Weights of a small mixture-of-experts language model, trained from scratch on English Wikipedia.
Size: vocabulary 32768, 117M parameters.
Experts: 128 experts in each of 14 layers, 4 picks a token, a shared expert of 128 neurons.
Below are experts of layer 8 (counted from 0) of a mixture-of-experts language model. Rows are named router (the router's row for the expert), down (a neuron's output weights, with its number) and show model dimensions 160-239. Each number is 50 + 15 x the weight over its row's rms, rounded and kept within 0 to 99.
After each expert's rows: a language model's description of what the expert responds to. This comes from a sample of Wikipedia text that the model never trained on.

# expert 58
router:37 46 32 67 45 38 51 72 62 61 36 66 62 57 60 46 34 31 49 58 39 76 35 70 64 62 53 55 62 61 72 62 32 62 55 45 29 70 68 34 63 33 41 62 23 72 55 44 58 40 53 56 38 68 32 58 41 42 34 70 69 59 78 42 63 52 61 42 33 61 38 63 52 47 42 70 37 30 29 66
down1:23 59 50 34 51 43 37 76 52 77 28 51 60 27 54 35 52 23 05 46 31 45 54 36 75 66 60 55 76 66 56 40 65 52 63 38 51 80 57 33 20 55 57 39 48 43 52 44 49 47 62 41 66 57 53 36 56 49 55 55 51 47 45 68 69 40 72 51 56 40 74 53 42 54 66 70 61 84 48 46
down2:69 61 54 32 19 58 46 49 80 87 27 30 51 49 26 45 39 41 47 58 52 58 44 40 49 46 52 49 43 50 54 41 35 70 34 54 26 71 48 42 51 73 55 65 31 67 61 71 36 54 45 33 58 46 43 50 60 46 30 37 58 64 47 62 26 44 25 51 51 47 37 68 85 43 84 50 23 45 45 51
down3:35 48 42 41 66 45 24 48 54 25 50 61 38 35 33 57 40 40 66 36 65 54 52 53 37 69 73 16 25 60 46 86 52 46 69 27 33 29 65 47 57 58 69 47 30 56 62 68 68 60 62 50 39 55 71 59 59 67 63 22 65 30 35 48 30 75 56 69 44 49 41 69 22 37 71 56 47 45 46 34
down4:56 31 20 63 48 39 56 55 47 48 52 57 36 48 73 81 62 44 56 52 13 52 75 47 50 41 67 58 74 42 52 45 42 38 44 64 30 31 59 45 51 47 43 67 56 39 54 50 54 69 45 39 35 54 52 48 17 69 31 41 44 39 43 16 57 29 67 54 33 47 55 60 62 67 37 58 37 59 53 25
down5:44 80 51 61 51 58 57 57 51 90 27 45 63 69 27 26 45 42 68 51 49 13 66 70 58 34 47 56 62 43 49 36 25 39 43 69 50 43 42 58 45 36 74 50 22 59 35 35 65 40 45 43 66 50 63 64 57 60 90 68 23 38 75 33 49 77 25 29 46 45 68 61 48 40 44 64 61 48 44 44
down6:45 44 34 75 43 68 49 19 29 37 58 33 53 39 66 67 84 53 61 34 29 25 45 49 48 19 63 52 51 54 37 46 41 58 46 61 54 46 23 54 62 35 29 52 53 38 49 27 58 61 29 53 42 40 50 43 47 69 31 41 67 77 67 34 21 87 49 41 53 48 78 59 64 72 63 53 40 60 56 50
Description: Mid-word syllable pieces. Inner fragments of longer words, often in titles, song lists or foreign names, such as app, rom, ac, ig, ass.

# expert 62
router:47 43 35 66 32 34 47 56 53 56 24 68 70 70 60 44 39 35 45 66 35 55 37 73 67 56 60 59 72 55 70 67 30 50 40 46 16 64 52 23 54 46 40 70 49 66 81 37 75 43 42 56 28 65 41 83 36 10 39 64 50 59 51 49 62 49 48 30 22 66 45 69 48 59 20 55 38 47 36 71
down13:46 29 25 57 39 28 61 17 26 44 19 38 46 48 62 70 43 42 61 78 29 37 64 56 68 33 28 24 33 63 17 53 46 49 58 51 64 50 33 63 58 60 51 52 48 51 15 32 53 47 25 61 41 37 40 66 31 37 58 30 63 38 47 59 42 44 60 49 23 57 57 55 28 53 48 54 27 52 21 55
down14:34 51 75 60 38 75 65 50 84 49 71 46 36 61 19 59 64 62 61 63 82 38 57 53 55 43 46 56 26 39 36 52 68 41 54 57 52 67 43 34 65 48 51 90 36 45 48 42 52 64 56 39 38 43 48 42 46 46 54 57 64 44 63 63 49 72 43 26 71 34 50 56 39 46 44 27 71 38 38 50
down15:49 47 38 32 51 90 52 16 41 21 43 54 53 58 50 39 78 52 40 40 33 41 69 57 60 72 41 23 52 60 68 63 41 81 46 56 51 52 40 48 61 69 36 45 70 55 52 42 51 68 62 57 36 50 58 65 45 56 17 40 45 53 46 52 51 44 55 53 34 30 54 54 56 59 40 54 40 53 64 65
down16:59 63 46 27 47 31 57 37 55 45 45 33 80 60 14 49 59 47 46 52 55 69 66 70 50 30 54 78 36 76 41 48 23 53 56 30 40 60 35 45 41 45 51 71 61 41 80 50 54 37 49 30 44 62 62 47 49 39 63 44 61 47 47 44 54 44 64 28 42 37 55 52 57 44 21 62 35 43 70 27
down17:49 62 48 58 26 61 52 54 54 34 65 35 40 60 62 47 41 34 36 35 36 61 64 54 47 39 77 48 66 19 38 66 73 49 65 40 48 46 48 71 45 56 48 42 38 45 49 38 61 32 38 46 39 28 65 46 41 71 62 36 43 46 37 82 63 17 56 25 65 52 26 40 67 54 39 39 23 58 35 63
down18:17 74 37 44 28 54 41 51 23 43 29 54 37 47 51 28 79 29 64 61 78 21 57 27 50 40 68 38 43 36 37 37 14 53 50 62 66 86 57 60 76 71 49 37 35 65 76 56 63 28 52 58 43 47 53 21 60 31 39 47 40 46 47 34 68 75 52 61 56 65 45 54 21 33 46 51 37 44 79 70
Description: Parenthetical opening content. Token right after an opening parenthesis, such as acronym first letters (NIMH, PWHL), born, also, now, plus the parenthesis itself.

# expert 38
router:58 13 53 50 34 40 32 58 56 64 34 58 62 63 58 39 43 43 54 71 44 60 41 65 65 78 69 56 55 54 71 62 48 64 48 38 36 60 65 25 61 49 50 54 36 67 61 35 62 19 49 59 31 66 48 70 39 34 35 60 59 74 72 37 74 41 60 48 36 62 43 58 57 59 38 65 27 41 57 53
down13:61 87 33 52 33 40 77 58 67 54 54 44 45 93 32 54 52 46 44 57 51 54 61 34 66 62 47 52 44 38 63 51 64 58 67 54 88 22 39 71 49 57 38 32 48 57 31 49 47 40 47 50 29 64 61 46 54 36 55 52 30 36 29 62 49 60 46 10 50 60 30 73 38 72 55 74 57 61 79 39
down14:31 73 45 43 62 49 40 35 50 75 68 58 65 28 45 59 16 87 37 32 32 25 40 51 44 53 61 62 42 20 51 69 50 39 47 48 56 44 50 51 45 43 71 56 61 35 66 71 60 73 50 59 56 65 73 50 32 49 35 57 46 49 49 67 52 35 67 45 48 72 84 52 52 48 54 22 60 38 75 54
down15:75 53 41 52 21 40 74 70 48 45 27 47 56 85 58 59 47 54 39 33 45 77 56 36 48 69 56 49 32 34 52 67 43 87 99 51 44 55 36 31 53 38 73 57 20 54 58 47 66 66 44 37 26 44 44 56 35 46 55 22 47 74 44 63 84 55 61 47 34 54 66 65 54 58 63 37 45 59 27 47
down16:57 55 37 30 51 33 37 33 21 53 35 45 48 51 28 69 50 69 63 81 64 38 78 49 60 29 43 40 27 64 52 51 70 57 34 38 58 36 54 22 50 84 81 68 66 56 76 30 49 62 32 57 79 75 65 28 77 49 18 83 88 46 92 47 69 51 44 47 43 46 27 43 48 30 55 57 19 58 62 57
down17:59 27 53 65 37 42 46 36 16 28 58 63 55 34 34 78 76 58 40 37 57 58 87 19 55 35 43 22 50 49 50 65 68 58 41 43 53 77 46 29 58 52 52 55 27 62 40 68 28 73 61 65 58 62 31 63 77 53 46 30 77 80 68 59 61 41 38 63 29 51 43 43 32 30 71 27 33 44 38 63
down18:63 38 48 32 46 49 37 67 49 31 44 30 46 53 35 36 82 78 46 42 47 46 55 56 38 55 30 48 36 42 58 55 60 47 79 23 58 27 46 42 77 75 61 60 42 46 60 41 69 73 43 51 65 42 66 40 78 38 41 74 43 56 63 58 29 60 67 52 53 45 55 43 75 75 16 53 66 69 44 55
Description: Uppercase acronym pieces. Capital-letter chunks inside acronyms and call signs, such as KTTS, CASP, TPLS, KDE, C.H.U.D., sometimes surname pieces.

# expert 32
router:56 30 45 77 44 42 62 55 62 64 53 52 54 52 55 36 38 46 42 69 39 73 45 59 55 53 62 67 68 62 68 74 34 46 48 50 41 64 65 39 58 28 28 47 29 55 80 48 64 42 64 41 38 70 51 69 25 41 39 54 37 59 64 53 69 60 60 43 25 55 41 64 41 80 42 62 35 28 42 57
down1:48 91 34 47 53 50 42 47 34 45 53 41 77 14 16 19 58 74 72 37 44 59 48 54 79 38 48 66 49 43 35 57 39 41 69 48 60 86 72 62 24 55 37 29 66 59 48 55 49 52 54 55 66 40 53 37 58 34 63 64 50 30 55 55 63 60 44 56 36 42 43 32 62 21 58 61 51 55 55 64
down2:70 53 29 49 50 54 79 35 46 62 58 43 30 20 32 42 28 84 58 29 18 67 46 61 58 50 41 31 80 37 64 46 51 58 57 61 47 51 36 63 59 55 70 63 34 65 73 60 87 43 44 42 16 57 52 50 43 43 31 55 65 51 49 74 71 40 54 13 43 47 63 59 41 77 61 45 40 53 63 20
down3:55 69 53 48 33 23 60 38 37 46 50 44 52 37 91 60 71 52 38 61 15 25 58 36 39 37 48 32 69 65 26 58 35 48 48 18 34 72 48 17 71 71 74 71 41 74 61 68 38 48 19 37 49 65 28 45 24 74 59 66 47 40 40 59 64 63 66 30 52 53 47 29 40 59 59 53 42 57 42 37
down4:32 30 30 45 73 61 44 58 66 42 79 70 39 71 42 60 40 55 61 42 52 57 47 33 58 83 44 54 35 78 65 64 52 45 70 52 58 28 44 46 65 45 34 59 28 40 60 69 35 49 46 34 53 40 29 27 34 42 50 67 36 41 63 58 47 68 22 55 61 46 30 14 43 52 38 58 67 60 83 60
down5:72 67 72 55 38 21 34 51 41 37 12 48 65 51 54 35 57 61 56 58 32 44 72 49 28 57 65 89 35 46 40 50 53 46 41 27 49 56 59 38 66 60 31 82 75 59 83 40 84 49 58 66 56 66 48 47 51 43 19 50 46 32 49 11 53 44 53 44 23 59 46 64 36 50 22 66 34 63 38 52
down6:48 64 50 46 20 38 39 43 32 69 60 47 68 61 37 30 51 80 46 66 62 30 43 38 62 74 58 42 41 46 54 51 36 30 24 45 16 33 65 28 41 64 72 47 52 44 13 33 43 33 51 54 39 49 78 58 40 73 68 59 42 67 33 45 28 48 45 39 62 32 61 73 44 59 36 59 55 58 55 58
Description: Article-opening initial letters. First capital letter or syllable of a title word after line breaks, often starting entries on species, villages, or people (T, N, Sh).

# expert 21
router:46 51 36 64 40 38 51 50 60 64 30 49 63 69 61 28 30 30 44 67 35 57 34 61 58 78 53 67 68 80 65 66 39 59 18 34 51 61 53 33 75 29 39 58 31 45 67 47 57 35 36 66 29 60 29 62 32 34 41 95 33 54 66 42 66 37 63 47 39 49 46 69 37 49 36 59 28 44 40 54
down5:51 38 82 60 46 57 57 74 34 43 41 61 43 34 58 88 24 65 56 60 63 37 61 59 68 52 49 79 56 41 41 87 30 69 53 55 49 45 29 39 66 58 21 23 60 47 46 28 45 35 31 54 36 49 39 58 46 34 50 41 53 67 56 79 52 48 69 59 40 50 12 43 85 56 54 48 60 35 43 79
down6:59 45 48 72 54 59 42 45 62 50 52 48 51 47 44 64 28 49 48 70 58 58 51 54 50 43 32 40 58 31 54 42 27 51 51 39 68 51 39 38 47 66 48 41 56 53 19 44 23 70 46 95 61 18 56 38 40 33 50 70 55 56 56 60 48 70 78 74 49 54 50 51 71 46 56 67 38 46 66 65
down7:30 51 46 40 74 52 55 57 40 69 70 52 67 51 42 45 43 47 51 52 24 41 46 61 60 63 25 54 25 75 44 40 68 55 53 53 28 38 34 74 28 42 52 41 51 47 45 70 42 40 56 51 56 71 51 46 40 32 58 55 64 27 42 52 50 51 35 52 47 28 95 71 63 56 37 55 70 71 32 46
down8:63 48 53 36 30 52 57 20 67 43 48 43 28 38 57 39 25 55 71 50 51 66 59 46 00 36 26 34 53 55 46 54 32 17 41 47 62 81 71 79 39 56 20 54 38 58 28 38 30 40 25 62 62 44 40 32 81 52 59 56 41 61 66 35 44 57 52 36 44 50 44 36 38 51 36 91 47 44 39 48
down9:41 67 08 68 64 41 32 62 70 39 64 48 39 52 47 52 63 53 47 54 33 50 29 38 17 45 50 28 70 45 85 86 30 44 69 61 62 41 52 42 46 61 65 40 57 23 54 30 39 74 43 33 52 45 57 41 60 49 69 33 28 53 67 58 15 48 66 46 83 51 27 44 55 51 39 65 60 05 54 30
down10:43 28 21 48 73 34 51 25 20 76 55 45 63 52 71 50 47 79 53 47 39 56 41 70 44 43 54 40 29 43 51 69 73 43 52 29 50 27 55 47 66 52 34 69 69 40 62 45 58 52 78 44 65 33 36 56 48 69 47 56 53 34 48 26 46 45 46 58 57 45 25 35 90 40 52 51 78 35 38 16
Description: Degree and comparison words. Quantity, degree and comparison modifiers that take a following "to", "as" or "than", such as enough, too, much, so, earlier, different.

# expert 7
router:50 51 22 65 59 42 41 59 57 80 51 60 55 57 68 52 43 34 52 59 42 72 32 77 72 82 62 60 70 60 63 68 20 65 39 37 31 60 56 29 52 30 42 72 38 64 54 43 68 29 25 62 38 82 40 54 31 24 34 57 53 64 65 32 59 49 63 30 33 70 35 59 43 58 28 77 33 32 35 56
down5:56 68 41 19 48 60 27 43 58 28 36 58 51 17 58 57 63 51 64 52 38 65 51 79 48 44 44 46 47 39 37 52 50 76 52 59 77 19 41 40 41 53 49 44 39 67 47 53 81 68 31 67 63 35 44 57 55 50 29 44 70 59 36 51 48 33 37 25 50 48 63 62 62 86 59 60 56 42 37 48
down6:69 30 61 27 46 66 37 57 15 44 34 53 00 55 61 50 57 49 17 45 37 46 45 80 73 76 60 70 41 31 42 48 49 47 52 52 38 38 40 54 47 37 17 44 49 69 47 23 53 48 30 64 76 48 69 54 27 40 70 67 36 43 52 28 74 41 68 68 41 51 42 62 71 44 24 45 40 44 66 50
down7:54 40 63 72 58 57 58 75 37 47 56 48 23 61 59 60 39 46 52 35 47 50 49 67 77 61 44 49 78 41 54 21 30 99 21 55 48 48 62 54 47 39 34 66 50 35 50 67 54 35 64 44 38 81 52 39 48 58 26 43 52 64 64 52 64 45 40 47 52 63 37 54 48 56 47 49 59 43 60 37
down8:46 48 50 39 39 58 77 42 17 54 38 51 44 44 37 68 53 47 48 52 46 58 34 60 38 48 39 70 68 47 80 44 52 32 67 24 59 38 31 63 49 48 85 53 42 35 43 45 43 52 81 28 32 39 47 49 60 52 26 47 42 31 48 68 77 36 35 44 42 39 33 70 53 52 60 55 59 46 52 69
down9:46 57 48 54 58 63 43 28 55 56 63 58 41 39 58 52 48 44 63 43 40 46 41 34 68 37 45 39 56 79 57 77 60 70 46 56 45 55 45 69 58 71 57 62 52 62 37 58 21 65 32 45 31 60 35 62 55 22 49 42 29 36 36 54 58 63 23 47 63 43 50 49 50 41 68 60 30 60 33 42
down10:49 46 64 50 47 59 46 65 43 57 46 65 49 33 48 75 77 44 41 39 73 46 49 24 45 56 70 53 63 66 37 74 55 64 67 46 54 53 69 44 26 41 57 56 31 72 52 59 40 43 64 41 25 40 51 42 30 55 39 51 60 42 31 41 48 56 67 43 42 65 31 46 53 80 40 60 71 44 39 55
Description: Possessive determiners. Possessive words and clitics opening a noun phrase, such as his, their, its, 's and own, plus some articles.

# expert 27
router:47 40 19 81 34 31 53 55 56 62 47 71 48 60 61 40 35 32 68 70 35 82 29 66 59 47 51 65 43 52 75 54 29 56 43 40 06 75 62 32 54 53 37 66 54 57 72 45 57 30 34 42 56 72 49 47 32 16 22 60 49 55 59 51 62 51 73 20 37 60 47 52 39 75 24 68 40 31 45 58
down0:39 44 37 40 70 49 56 41 45 31 58 65 54 30 48 27 63 69 54 55 60 84 54 28 67 56 58 43 60 68 67 59 58 21 44 63 24 54 71 68 58 64 50 33 31 49 42 77 75 71 48 41 44 32 35 58 64 50 29 79 41 62 55 45 64 48 31 51 62 29 72 70 51 36 64 43 49 68 57 47
down1:66 46 50 43 50 45 18 49 58 57 33 64 21 71 55 39 53 56 56 45 28 31 71 34 57 52 36 58 43 48 64 58 80 44 37 33 35 61 52 21 66 46 55 40 38 60 42 62 45 56 47 76 48 35 47 59 59 34 61 64 49 63 46 27 58 37 46 70 63 49 55 51 56 42 57 60 39 74 40 41
down2:63 42 56 49 22 78 44 55 54 58 59 46 72 60 83 52 38 57 27 43 47 43 27 53 37 73 38 53 38 47 65 51 40 73 25 65 55 53 52 56 71 47 32 44 27 49 20 83 44 36 52 75 73 78 45 61 55 41 44 52 67 40 57 28 80 21 63 61 26 62 57 76 47 31 29 42 63 70 51 41
down3:33 69 44 66 27 43 62 74 48 41 43 65 80 71 65 44 34 66 50 73 32 60 57 68 38 63 33 82 34 69 49 72 72 37 39 42 25 56 42 39 36 24 81 28 81 46 31 50 47 63 20 51 64 61 54 47 24 42 66 54 61 36 48 63 64 32 61 54 54 57 65 50 37 55 40 53 60 59 73 37
down4:40 51 39 52 62 33 54 41 47 49 63 51 55 49 66 38 69 62 56 68 60 50 50 69 47 35 31 44 48 39 32 26 75 47 69 70 55 58 70 55 33 56 30 67 28 60 34 30 61 32 44 48 55 50 31 48 69 67 42 41 48 47 71 59 44 42 20 49 77 36 25 26 74 33 50 47 61 15 56 58
down5:40 23 45 54 39 65 73 39 45 66 53 38 71 33 48 52 60 40 47 65 40 61 66 34 47 50 65 46 73 25 32 30 45 44 28 48 44 31 44 61 82 38 35 48 57 60 79 25 28 50 40 47 48 55 23 28 47 33 49 42 32 47 57 58 48 37 39 75 57 56 44 46 38 69 52 47 50 79 34 43
Description: Degrees and membership nouns. Articles and the nouns after them in biographies, especially academic degrees and roles such as bachelor, B.A., member, Fellow, young child.

# expert 61
router:33 41 35 44 34 31 39 74 53 82 37 63 65 68 66 45 42 34 43 50 34 67 37 55 69 74 58 61 52 55 64 62 33 55 35 35 38 63 62 36 61 35 34 66 35 57 69 43 68 27 51 64 36 48 36 61 34 34 41 64 47 71 71 47 64 53 74 43 42 58 25 58 43 47 44 59 39 44 49 60
down13:42 43 18 46 53 68 80 35 60 28 50 54 59 68 46 54 61 54 34 70 50 64 44 45 37 51 41 55 45 47 17 51 26 62 52 46 49 56 64 49 44 37 30 41 63 42 33 44 50 66 55 60 73 41 37 61 79 54 47 44 60 73 50 42 53 68 60 03 50 38 46 32 46 55 42 54 61 40 49 44
down14:58 47 72 79 55 37 30 52 41 31 46 43 26 56 60 59 68 33 40 36 42 47 75 52 71 74 36 42 34 62 45 44 42 69 58 63 37 54 37 50 37 56 28 70 52 67 62 57 52 47 18 66 45 63 56 44 65 61 56 60 36 42 54 35 27 73 44 70 16 58 45 46 74 24 52 41 35 38 37 49
down15:66 77 63 53 45 69 38 56 30 43 36 42 61 37 39 71 66 41 64 45 23 51 26 51 44 33 64 35 51 48 55 63 42 80 83 41 84 28 58 56 59 86 31 66 51 38 69 67 57 74 39 53 58 59 36 53 34 30 39 39 46 51 40 49 57 37 35 37 47 24 58 36 59 39 33 63 63 27 58 40
down16:52 68 60 35 51 39 44 54 68 48 48 30 46 64 33 47 45 68 38 65 19 47 18 48 88 69 39 60 41 65 40 58 52 71 70 67 49 65 27 55 48 81 49 44 65 70 56 85 33 80 27 74 39 59 39 22 42 53 58 40 38 60 39 50 37 39 63 72 59 58 08 38 36 49 46 38 47 46 62 44
down17:75 52 51 74 62 44 44 33 51 77 55 42 23 46 45 54 42 62 61 73 66 57 73 54 66 72 43 63 56 64 23 40 50 53 52 40 36 51 51 43 41 60 46 20 28 57 53 61 72 30 48 47 54 46 72 59 53 39 42 75 58 69 89 52 19 56 62 28 34 70 29 65 43 49 46 50 34 46 56 38
down18:33 56 22 13 30 40 83 34 35 39 42 51 48 28 67 51 42 50 58 43 48 52 81 65 40 41 67 60 55 58 51 56 44 20 71 61 59 51 59 62 58 42 44 36 55 50 52 57 40 28 74 56 39 03 48 41 56 64 71 46 33 62 39 51 48 56 43 64 39 33 47 61 60 81 47 45 45 45 68 55
Description: Place-type name heads. Final nouns of institution and place names, such as Park, Hospital, Church, School, Avenue, Museum, after a proper name.

# expert 42
router:39 40 37 53 33 40 42 75 55 76 56 74 62 58 70 41 26 30 53 57 54 68 13 63 57 55 69 65 69 53 51 59 36 52 30 34 45 64 59 39 68 28 37 55 50 78 61 44 60 35 41 46 35 54 18 54 37 39 32 72 34 77 56 33 62 52 57 41 35 65 40 57 34 67 36 61 33 30 40 59
down14:39 44 46 54 12 57 56 39 67 37 29 45 44 57 30 56 61 39 60 73 50 54 67 24 71 66 83 41 84 52 53 48 25 58 73 69 50 34 34 34 64 48 46 34 44 47 48 31 36 64 51 52 63 39 19 32 38 62 34 09 59 46 45 38 90 34 49 49 63 48 57 71 63 66 68 30 36 59 63 30
down15:41 64 57 68 41 48 56 58 28 52 47 38 51 58 62 48 31 37 50 60 56 51 41 54 53 27 39 32 31 53 65 26 50 33 53 27 50 44 53 46 48 48 51 64 78 52 18 48 52 71 31 60 26 16 41 15 42 61 68 75 62 49 86 69 47 98 50 42 34 86 42 32 52 60 47 55 37 46 60 80
down16:27 34 41 67 30 52 37 55 64 70 82 80 54 35 57 37 31 22 27 34 46 55 22 38 43 42 79 33 72 81 36 55 49 61 78 53 73 38 29 51 41 36 37 50 61 58 20 76 13 20 55 33 29 36 45 49 51 38 48 36 37 53 22 57 46 63 51 45 45 35 53 53 40 39 51 62 62 58 43 41
down17:55 68 43 22 50 61 56 36 47 50 35 28 55 62 43 56 66 45 64 42 38 49 59 64 59 36 54 60 43 46 83 52 60 54 62 42 50 63 61 52 62 50 39 51 72 73 39 54 62 56 57 71 33 47 51 70 38 68 45 48 36 34 49 50 62 41 30 50 63 63 68 45 55 51 43 55 74 61 79 43
down18:47 97 70 61 40 44 35 41 64 47 39 64 42 51 33 57 48 55 71 63 43 36 51 49 45 34 38 42 69 21 44 57 78 38 73 42 78 73 49 60 42 37 62 33 45 31 56 65 54 65 63 27 65 65 48 54 73 41 60 55 44 67 54 60 62 48 35 36 81 53 35 40 83 35 53 67 48 52 32 45
down19:44 39 40 67 49 40 60 60 46 82 34 46 69 39 42 26 53 49 46 26 48 50 61 60 62 15 51 58 70 41 46 41 60 53 21 42 32 36 46 80 42 43 74 25 66 43 61 54 39 28 64 47 30 20 56 60 27 42 59 46 67 41 54 55 24 31 35 71 59 80 67 35 70 34 58 41 36 51 39 63
Description: Subject head nouns. Nouns after the, this or it naming the article's subject, such as film, game, village, album, species, town.

# expert 30
router:52 48 28 48 58 37 66 72 64 71 49 69 63 55 50 45 27 35 60 62 47 76 23 61 66 63 55 52 60 57 75 60 28 83 44 31 41 59 66 38 69 31 32 50 31 69 62 35 51 40 30 56 54 62 40 54 35 35 46 71 44 76 63 47 65 58 63 33 46 56 29 68 35 76 34 62 41 35 37 62
down1:51 46 86 57 51 47 16 82 41 32 50 63 65 41 59 38 47 52 41 51 51 58 54 53 44 55 56 35 46 50 27 77 53 77 54 59 52 58 39 43 30 34 59 17 44 32 43 53 39 58 41 65 44 28 27 54 59 43 66 67 46 42 44 74 44 60 73 53 63 37 72 62 35 42 72 33 49 66 31 39
down2:84 58 59 42 42 47 43 22 56 45 58 55 59 44 40 35 90 84 58 71 68 50 49 54 25 46 39 52 40 68 97 65 29 33 27 57 70 34 67 52 63 34 23 39 72 42 47 45 48 40 74 53 14 54 42 21 50 60 76 35 59 46 47 85 60 80 53 60 56 31 37 23 51 60 47 54 53 85 61 26
down3:15 33 22 57 43 59 43 18 32 59 39 51 22 64 45 52 33 38 78 52 86 46 58 60 44 52 69 75 40 72 61 44 57 44 37 33 71 59 50 42 41 37 56 76 46 58 33 37 74 37 68 70 35 60 35 60 39 61 14 36 40 55 41 68 48 44 56 53 28 57 63 51 54 45 52 45 40 39 31 50
down4:09 47 08 40 33 46 58 72 52 33 53 32 32 45 52 59 64 13 56 69 52 54 20 43 46 62 56 59 56 40 61 68 59 68 49 67 28 43 64 39 67 64 48 31 58 66 30 32 48 29 32 59 55 50 47 49 36 48 46 54 42 63 27 49 68 79 29 67 61 26 51 62 50 49 30 20 41 15 30 78
down5:20 61 36 50 57 52 42 39 37 59 70 45 51 56 54 42 50 42 70 75 60 51 57 51 27 57 36 57 44 54 33 54 60 74 72 37 63 33 53 73 32 43 27 35 76 41 50 47 14 59 49 63 52 47 58 53 49 40 57 50 63 44 47 61 49 85 62 46 54 42 57 43 74 80 63 65 16 38 25 44
down6:52 19 61 29 55 35 52 30 64 19 70 59 33 57 58 31 47 31 55 34 70 59 41 42 68 84 50 87 52 68 58 27 54 40 61 24 56 51 44 29 66 48 66 49 47 59 71 69 37 56 49 52 44 48 28 90 53 58 43 36 38 22 52 50 51 54 60 59 15 65 52 32 53 49 57 60 39 31 32 67
Description: Election box separators. Semicolons after navbox "v; t; e" before election or standings tables, plus pipes and miscellaneous word pieces in tables.

# expert 10
router:34 46 16 48 48 35 62 71 66 65 44 60 63 59 48 44 32 47 52 65 43 77 31 64 65 60 56 54 55 63 68 58 35 70 44 42 31 65 70 34 58 35 32 52 37 77 62 44 58 39 46 64 48 75 21 56 33 39 42 73 46 76 68 34 62 36 66 39 43 54 39 63 47 61 46 63 43 31 39 62
down0:35 72 58 38 59 48 41 44 67 68 55 44 52 30 56 52 60 49 34 58 87 49 43 72 42 28 51 24 81 43 49 64 76 58 51 28 61 24 55 36 54 48 54 43 63 59 78 74 48 69 26 63 54 48 49 33 58 54 58 61 43 34 46 57 36 60 76 28 14 76 60 60 38 43 60 27 41 39 76 42
down1:72 61 57 78 34 64 54 43 65 33 48 50 37 58 64 54 79 41 43 59 45 21 79 49 68 45 57 64 57 35 44 53 37 35 59 59 64 18 44 50 90 35 52 38 46 36 64 65 69 43 53 39 40 40 57 27 48 45 56 56 55 54 36 64 36 30 28 44 48 73 48 53 54 71 56 37 30 27 50 50
down2:74 47 63 55 46 53 55 51 70 20 41 44 46 42 36 70 33 45 33 45 49 46 42 64 53 65 61 17 82 63 44 42 60 57 07 55 57 46 40 47 75 61 53 39 59 70 36 37 32 61 24 24 46 54 29 51 40 84 38 39 55 69 90 69 31 54 37 77 33 47 66 61 91 58 52 34 61 36 60 51
down3:39 57 53 36 50 32 71 47 37 21 30 63 50 59 63 56 22 35 67 41 28 50 14 52 50 80 45 46 48 51 80 57 59 34 77 65 60 51 32 50 58 30 21 31 40 82 51 62 51 62 82 10 62 30 57 23 67 46 46 35 33 72 66 57 99 53 62 68 28 41 55 53 46 38 39 52 74 46 62 51
down4:52 34 45 31 41 86 39 51 36 65 62 64 36 43 24 22 49 91 54 48 42 89 44 56 65 33 61 10 62 54 67 37 56 54 34 48 36 60 41 65 47 51 55 48 85 42 71 42 64 59 83 67 37 65 46 30 54 45 72 50 41 52 52 44 59 41 40 38 59 43 41 57 57 38 66 54 54 80 55 26
down5:49 65 47 38 40 40 51 42 67 72 24 27 50 40 69 33 53 18 15 39 11 61 38 38 48 35 13 68 16 36 27 50 71 64 64 41 65 37 55 67 71 59 63 68 60 57 61 79 54 42 42 42 62 43 51 11 57 50 40 46 66 53 42 45 27 54 53 54 36 50 64 67 70 62 69 61 25 25 49 65
Description: Group and object nouns. Nouns after a possessive like his or Jackson's naming a group or thing, such as team, regiment, book, crew, plus sentence-final periods.

# expert 35
router:39 45 08 51 39 30 53 69 61 73 41 56 64 58 48 41 29 39 65 58 50 75 32 56 61 59 60 58 51 59 75 62 30 76 39 32 39 70 74 49 62 39 34 49 29 55 73 37 64 43 27 64 52 60 34 61 39 35 35 82 50 69 69 41 62 56 64 30 39 58 30 66 30 71 39 59 34 41 27 57
down0:71 63 62 25 45 39 36 72 41 30 40 44 20 55 50 41 44 99 50 45 62 30 40 18 38 71 40 72 85 40 63 60 66 78 54 46 57 33 57 41 49 62 35 56 62 57 44 47 44 52 47 46 45 65 53 59 64 53 57 55 59 48 61 37 29 62 59 34 27 52 28 32 35 48 23 41 59 62 66 73
down1:48 46 62 73 36 53 46 49 35 63 39 63 71 63 35 42 41 49 51 36 88 65 48 77 49 40 53 39 49 26 39 51 69 62 40 53 66 65 68 69 44 63 27 52 46 23 50 60 60 66 00 49 61 46 40 34 49 77 53 51 33 48 57 46 70 46 48 40 54 45 44 61 23 33 41 33 54 32 22 53
down2:47 51 57 52 35 72 55 54 54 66 58 57 42 71 34 60 37 65 50 53 48 67 85 54 54 59 45 75 39 46 67 42 50 34 85 44 36 53 39 32 44 46 81 75 75 35 27 62 54 57 53 43 20 67 61 53 32 46 61 67 74 75 87 31 38 52 49 44 12 39 47 39 56 54 42 58 60 64 36 37
down3:48 55 32 58 66 53 45 40 63 61 41 44 59 62 45 49 68 55 54 26 52 60 41 38 59 35 57 60 72 53 30 41 53 43 39 53 39 62 40 57 54 47 53 31 55 43 69 57 49 75 56 50 64 62 31 52 62 44 58 42 86 33 86 44 49 39 29 56 12 93 39 80 56 61 68 43 66 47 38 62
down4:36 43 46 52 59 60 67 63 68 50 56 55 51 40 51 43 41 45 37 50 63 61 61 29 79 34 66 38 57 18 84 34 59 38 40 39 21 78 45 40 54 41 50 56 28 44 55 51 39 45 82 47 24 70 41 43 38 43 22 24 38 40 63 60 25 54 65 35 62 58 35 44 30 37 20 26 67 49 32 65
down5:26 64 47 52 27 45 68 50 44 25 38 70 48 49 59 52 53 30 47 43 87 05 33 69 56 36 47 24 61 56 62 70 77 77 35 41 41 58 20 47 67 67 46 73 64 50 60 38 46 43 66 18 79 45 51 39 59 26 33 39 24 35 75 74 32 61 64 46 63 57 61 36 78 56 54 26 66 25 60 16
Description: Mixed words and periods. Sentence-final periods, line breaks, years and assorted word starts such as micro, economic, electric, COVID; no single clear theme.